Experts of a small language model: 14 layers, 9757 steps.
Below are experts of layer 9 (counted from 0) of a mixture-of-experts language model. Rows are named router (the router's row for the expert), gate (a neuron's input weights, with its number), up (a neuron's input weights, with its number), down (a neuron's output weights, with its number) and show model dimensions 0-223. Each number is 500 + 50 x the weight over its row's rms, rounded and kept within 0 to 999. Numbers have three digits each.
Before each expert's rows: a language model's description of what the expert responds to; "raises" lists some tokens whose logits its average output raises strongly, later layers aside. This comes from a sample of Wikipedia text that the model never trained on.

# expert 39
Description: Word-internal fragments, coordinates. Interior pieces of proper names and words, such as Sard-in-ia, Term-inus, satell-ite, plus invisible marks in coordinate tables.
raises: "onic", "and", "oph", "ada", "ha"
router:572546436508439428491415487535450497466507466497519461419509408497576528497457484451447498521527476513529452425605555475553537452473484538494433478402473469397544440509572435467348487534474499486474481481460580446572510419491483475493552472515426543503429429431503488473541475518520572524512548499530428533439513408504477508486546504504474427523436485496484467483544490558517521513450468527486547496541569559627535560509384527528459540524532400523556591423496522485468465421478538516499381601483467535539430432515503508545461375536393517523435553474561516468531401582432550490510530388481494444400544427548486533409436522480491576528421513523515519539466463503522411499572
gate0:583529516502554481424547470557460556579540518472502456546496505511548480457532538484451524524524424513551529505550588497558367414481569473429520482533447543535544559494426482489536485598525508472530476507518498419480481486588538463511496564550422482564437478567487467506444562461432525464491528431526595497516472462495553586430503471607515432484528492455494517590586588477436479448554573476506524571530475468457466537450488522546538526510370507457439403547470555540536601407571478490501462509518516463562542511399533478458485541376470425482468568416453496601489421513454427493590537382540398483500454478467521531549473542537502494374523534518473480537453508420441589460492
up0:573580506533553517477568518525380522495518514539512445523529524531519543521549556502407510557493553472518547401496583533613472406510620460428412514446477508414495557525489528498575470553527540525454480546522541443495536466527484476487426401556425533519433436517532528493425627465456584462452580475503531544433555503549551532516522492491527441468478521474485564537512544519449560414557532526540507554525491526535419518495428474511418453546384524522438472508472562494560542410582466516428509538569510480562477509522523565518512475526436419513437519478497430484413421513425429529528559378514382438489564439421456525498383508502448520433498552493526520552421545431463489455545
down0:435517559549572516472518437414497498565514469495574500464458496485418501552482507452551530501514496453532509451494560528479415583542432530533585523404535543543438410465505448612507450512303513507521469494588423440407543454513513512541396433476427465447496462576491455387404562512500467491506505532577558540506518464487539472507496470588458533469492443526434507478536518522476449521597568500508484478460520497491481414510432436495478521498607369432523526493531596455514389463551463461527559459503600513475464572512586408532547466490516497521549479563503455482451483511460556520536520527532455499547515464487519526544419430482576566432485479515474580492416553390460520461557
gate1:555496487433573397484556450443512457490547431519515460554518532578485516470545548475540459480544416476479446493465518431453429470499474532458496582501385513530558566554367546500601552464539545496523477453460493485499491523439448473532449543511576460502576443475483555579592522438514493552561573478551541496431483566493447481434493464542476404522567547478507580454562520579591524569561474482493484459462448480516479430472466475574490512389414528441459488501501479453563493453464485544485525501567475461481380495609529484469400564496492487486525584356473460487523528508566404417437516416539491495546502418433444574467519494554454374447446457526490534475539438531421544545510
up1:569556521448544464495504487442599553446574504479532434518563476532523484464523494494483535507454377545494446458535512467459460517473479537493476561549491400508455569560512594414475518425501553510514401489482510511545503517452513513549514446428591524464526418526379618514587485415423581524590471453483499400493454483543413489435457505512533400523504587427505518506504511548485602527600449472587467569477492503572395502496476474543444526400502498457462563544470454453586519439521475556498424490479445591460443452594484486458436511497514404550469499474534533559538545570552438466516523368471439546474555389559443537457476484470387459490510528516471544517503456489476508516512
down1:419657526575478556514583430555512476482521479539509515532490561411500479444536565449494517503511515502467420548577510472530517405436470400457518483539573482468479540471436527412489510476520466539436539508515572620559576479499510505546492547496466462432545446578430516440475465414403461511580441507585472550501520465459540524472468511485453391508476464523476492490495516391548496540531496510634546528543508602416507517430436534483476502537491395540478456514469505531526571483426479486468542430536439466562503502537516557526499451525558494472559513533553478598530614402503459463542543502574432531503411423582491568421449535479495454603428540473451518477455509617487505444561
gate2:440539461501444474474409523548507485444488475526456503511475543500502516478615433562549509491443528541421523511515502524472482503420510421486503508467456442514437576543451573451564518570607501483594556546494510358488434592475459470555445351414517579501513520502452541540556437496437564496500532622490502536532483521486534460475410512441564521498592531490449525473523541535411546402481488454542523530483513447541429484586507537464471454485443547443504519566434438449489467517494660527446544443458531503518574459470453625416460452438570461465496559442468507483459533534585470520454449488521387544531530426534532538470428498563447504555519479478445390592501481529521478460484
up2:544522459416421463496472492496455467462458421530472444507520437448534613491665434518446583481469567539471474459519523497469583471439490494389495437440492476463437579560509540440485497503560512456536579574502488396493471471519501499510516417399518537470548532427414555499595473476493606517530534522442489518489485477534551486473475525462534529484514470503512517500484518557468480485473503431552563492457497525566510525577524525454478500487388463383477531529430444426458497469516601486504448495402506455541511441440446511399438405439541468486487505509532551456486509417551508494481466459440448517505561307615505483505408478549474523579427425461414474539409463502480484486567
down2:492439424488547507547513459475509537596538474544569518483451513539472514518609531489499494451444499531463493416469570596450532448504585651495403546542461536466504560458519576533409393524560456522546466501540449646539456575531519475388462470490481466515554513405466559444562480462571574450495437473508473471499524592494428495539446523487613510515513477499497558567510555444423530568436564525528562517467501487473500479531479570451442450547543536590550520488484510474561510542450439447427528561611526464477593435525540458467463508496488565431407456503484489515520543396468528483526414447600478482404490493466550477590483540505477468474440434433507453533417497565518442535515

# expert 35
Description: Foreign name pieces. Inner syllables and first pieces of non-English personal names, often Slavic, Iberian or Italian: Nik(ola), Sam, Geron-im-o, Don-iz-etti.
raises: "ast", "aid", "ond", "urt", "lin"
router:463457456492541490479432506473437409494500509454443471401557451416511489536416442498486569607532558537434607421545496511538578469480460509526483480474458502389488454512528539531470534535458440615508505523510590511519578426468530540470512560534416531526540438543447468426501564562584465528484503454391535494595506532407586520472475499527457519500449450601380495439480529466550553537570514543491524432602492550459524463479412388470552520560552543467547534447465481536474456487442499480549480538501481517490510421540591572605557405423557572503513485526554467533449440543422483575476563493533527404517483508510478482603490467473464424393481545517504511554499455513564545482528
gate2:463463488495494429418483621460475484513530488500558497611533525464513490512402518557473474452454483589448482425549498498428570550498449570553457438550481502635463511515527465553498466521469453470538486492561521514506493502419512525480490513401405629420560469504423478544526570490464489466506531497549487484496491528412399497537463518510410478533504516477495486493521524412563471531498432608421565522531483469340503495521435413549452576528554495509516484531540509441487551427477538573448550500521524547593478405454399480574511564538490457415470537564442561501498474516513491450516533577498504475481398533521461512575552523615482544523433495544522407539626453423570576498495
up2:546561502487512443462483438407545547575610491473529454463475508581500492492513459499567504445449499442541414594438504460575463609428512506437570433407538432419500553493422538456473538501554501461475465532458428493479454483593447408641536447454464437445447529508523510435476486473445466491514417468503458485478490434528516528489464453460465524395578536478541551546508502499417448480563610543524555488527552485606499612572535512483476423508466490570507489479505463491548530505611482543586478540567527566515484566478516475414547501417567467572392435477477523512472587525509457439570490461469488523486513548489418429469555507471475450468530508446409511475560549558447391459545
down2:584510488514440435404551477536498496495457425546577414535480520468463446500480515521566433549609476485564483484483475478464552528491462510563513445451545566489519494511498535569498475446542512607502481478512477403562406545434460527520490489430567467560545397525400437473470471572490525471347493470479470456572513484600554475567568468593453560434464427530503463527428484462532633554503608524519496562495445519511505479541526501465460513573482540524552579443437484398419619477492529503531545471466465509483501480507554540467481548480558516503364520542492555538547439503424557425482568534421462408493450391507484523512537541441419496512580556440506449520462519418511514446502
gate3:500507495553626568459414529566437463393529474446515459488476527477420442553510452466434423494538514575545524540540507504462449508503490503458499488524515558481539528518566432488581562603506451558481512522516519496439527510482511555564433566557434547471444522476466578468426443439477453375545537458426493508450478439550454569427537520384532517447518556552503559519514498539596452420518466381443493553392461385533589462517497552549609478464448533388520504504461484437463489575513492494478528489491525527495536444568554559551532495520509538435509516457481525509433611472461390557530472460535550576476568517504508547489527465507445525550584536380508388546444503553491535558498
up3:439479364552551619473472486651548506456495560565514448473503434497457484483524596503574453497538437517557534525537463534490479521471495463467558563518502522516421477528513541433553411532581488556622467597523528493439456508504419483488522507602449541455536413520505473493452524486530464549449480470385503461551547440505328455590460486407483490502590525487451456618511489507451556459534521471501475498495495459490598451536533524433582453559478535474595450469471501508451423623583498585529464466477511545432586489486521541519491467497437504500527467476510513509454579458495477520578429544534458590486569532485535531512492473525539527564584529472574399491440521500527536447473
down3:486570517486462541517450492501490514444473369402535461565500473463510520439526480483445494454598547511433547510459523394473544583503476611491497528493653524527567548455455480497576436540519484515483495572467513498530493476590555594594467558499380516519513486549488484457567547480530432495542522457523498437544453525451499512586568501572556473493520495468567491522514572526580483538423480471441493482483568514460483504575479435527521336540568579519499520576556437574453494472543532535495548571532428477468542513580479445518476549570582552429432518569555481459487518456480445534478481563586477405461597546506556440484597420476572472523551482548582486569498463575480495581495
gate4:503481496445488544458488532477591474564546410556594543505527452437480551465543563501403542525482553532404566552514599503549534430461471442585461514490475568529395551506566490474524506497516465549454505461393440488357508500493544581443583417513453525505472420397514465485521522535525534535389572444448513511598449499464487486544541491608480528482558592535448577391479513578507551490496539506506495495527503540436364460400459546561443553531431581478506422535513553502491479530448429489423459484504464598524493441535499456560476447496465425446444440532489493479584490491455480579483544462547481479539549427531564487548526461500397474531505524541473474529446533500508381473512
up4:459472554496567478533574573469477428521509503525413543509453600532433493502478515488537442468512476442503552565423485511527472544505545509549507507514502599550552490511513594610553485510466508392509478489527532534560498525510451430462438514538509573447466643538576569528357485435499597511499638577560553486443476435482536567461472449555596452521474514508518427563525518507486386485531437491548503519453552495561522590490514463491490558489597463498504478453526489544499506521562548486493496498377453533576548463508458577491545550602581547480523554411524513559483462433432459470503420499394376504498432504539458566545474496506582531551461483427526539420524432447494561517514
down4:507514446427522534523430418539452471406495575501434455513507466492573414483461482458508554437466416489550505497481465448415554364498520563489464569475511541600483540565441522649526535497561545597543490513479465512517399501538533484463558558450400518441649449537464520552425452485450489554529458587476493449512498545448450552419521462484516514522554496548572453484550534452476428593577474441507431480500491443554523555450493488524512561516493540526502441473474509510532449458431486536528535557461488362555554486490429485551427500526493500573448499490524555546529557462516512561439417444429391505403524600527510480453533451475467450550413514456509447480526548414427523444468

# expert 4
Description: Name-piece letters, kin nouns. Single-letter or short word pieces inside foreign names (The-r-avada, The-l-ma, S-ir), plus role and kin nouns like son, wife, member.
raises: "h", "wan", "b", "w", "hed", "ram"
router:504573550499504484559507472480597531490438462513495377471531457466516486567508490413484424513548582567456544532500535548427549442460565519571448439523525469582428450535427527540430497454496377530437529510458445467519599454467436449477438483566458478439584418517555384476549441514546470547545506599485460453483585467569412575563498502531525544500439486484413447496479613485459576519574544573418529489533426603460577397459468498447536449448424433434504435445546479534447478428408541473483516476479488528433543505478486550475429494511467553489511546567552493449549489509536464582466545512472440496458469544497525469475426594473523470437504522436535500485468487462444465560404
gate1:456630599561523459420471484513560545530477475533482459503522602502542490467529473488488534486589338556503567529575497554561562554519414382457476449515467400437508572464516526454505507514520488445551530479510448545472445527533461437505496456548531476503472498409438578524495495477458527476477580437433480484507461548462516408421534458490507461497475559468481454450593485503531525462453529508507453545511540523486455577531438392477506405444430521436503610610495440581486465468516498494479502478463456568442538487485542376545489535486534400473491500495531458401525519501462510425532563366491615574534424408531471448421586469559597526481473528539470486497469499521508511450455
up1:441627533490621474439511519522497533495535608532462472525518618499561578489466461363484542471518398520554523544561596545543591489492540460492401482459417496477528556533441447484491567513513524525490518466546469472568499498553536461504502541483477490454527421437516478475559497461566470554479598502449546437550494553478528514454543501571421537554537544432464542523446549505566500534491561515394440460492481511446405561413444526474523436486505502428388539582400399595472483522495511481478483523475473542433509492531468590502490475409485440443542515518442480455614517502473552431546539415502591546526484507466425470508591541498561474412456569504432579467466514537448539444483
down1:555473540545425549444550530376552502447455484529502439551552445515463553516581544530514466486426544538462502514481492486454484572469472520485568465455498524461447557500523396554620559427521499511448517535572540460534478563483565449511476532534513679497532505541462489524440505514463461535480467500530533497519554465533490623481570523519553411475505472524548602440491589484588389514437602567495565496436565592620518445522485517411553518503486517512463542514503473397416486443496442520499475501504485542359374452393548440524471479518499576555424474543487514501519550559568499501521517468491546481483541435550419481524483498440543551573513508384531574490449504480506484504563
gate2:471584461367485467346427523537505518516503518518519453525532536460526535506437521580499536457473576567518499395562502502518500485554450549464605549508463523586491513464515602561493404525501594454528495502551555551593388521564571507510481475468501501545476550433439601557548459591514561563518507603396552516504460422518455501525548497510588508448406513409498496469517444445537488558563561539526524584584508516492499506496461513522486427501386579501438501496525503515572512505580423601534398446509541490576483594507443503501490514550510467526590401506508549411376561474494509572505526496486542501466460425453425518488520452540492512508521450477501468541478520473455481451475
up2:521600564426454613427414495559516582423377481592540499545444496443483502518482539433493517487479527522485506412501474488497495463554540529455488547504553562528499426463461595558516369469502565525483478529545530484551428511509525427573469499536518454517542554495481565598608528515531480562519505496457537502462482398557487588572586493519511505430439499468478493421459465525557569526474561557433451559534506540491552424434466477499418486397428529465429481541512510482569489517480430631539420468521504524506481533423527537583459476446504492489605485518491561504486559522518500627463467428536598528549518432453479521380464429494458503455517492439440445509532527549486551530400
down2:467489534562523440571521451456459504475387397467511562514619492496540465424521490519434598527561498502427469450524542480561590543515486541529565535455495396441548471554516474493540482422512483554518629565502521491434536425445501516462528546542548461525541572553510594499521483506450518623448483498525522550582457490410505521504443513488471428404375486466559561529506585473618433517474526430490456450624497509481469570414425471487465531420500511443424527500478486538583515532485594550436476495488425473509450545487559521591545517516545429464491429509529471464493500570452465468417428536557555493569476473481474581409543533443534496528577470417509511488550504476530528515585
gate3:464486471512490548441511527479451495524502412530414474513573491495522498473567476469560429436511531600530448541535512473465538525496417437516489527519537523470537631493436507507518564497588472525515553491563542504479440543537515499402499532474508435512566494423537514564497519487520529454423490547470533486519486532511517577518504387455455434552473468477560454471599447545433434450489583468516434565572438537462525516441432459534489440461346588512598548569518484526560499471502484589480479411423540503568488508489551443530520417597551407579616541496407682475439515512489522509543406498515468499458425438448488402495494606498481479516526483512476458440561509514416480475440
up3:512555525428510579421398467582485532496493505546441463511572461444563500529453565464542506497522563598581506479514549505482419519508508484490432523614633491498502526438442518538534518484539524539494516539472581496497462497526565456355537455566512480491524468470437507527498569573527458520397436481467491476517484598490476534547487393523493540625435436496494454527574479496432565409563509513437437635481373569498505491508453456538563456451468597475549455542413485493527557441452490547481434449486429557567463427505517485536526484496567462654538508463501572520499486528509559573483462401528366503509454487460497477455469493446435547453460462505474474478504557448486523475499
down3:503485536487545526472519548610490555539553543422602504547600576445525454433534496511475566510498520596519463495451522486479520567533457489461534542488557482454536597626632458533451475472525525591584442615522492522447493538489542570481487520508440582592529446395529575457580500536496537520460558444591462482534513505474498476455451444638455535578434509505531638582479445498595521517462532609515499444475426559441470466556511532537450507508486494438478503551589525510512486462511500583386538551591451476473540540523488484512507439525480423511459483499475459461426534390413534451481498459561431493573463456496505494497433409489436515531498483536526497515582511533488475501446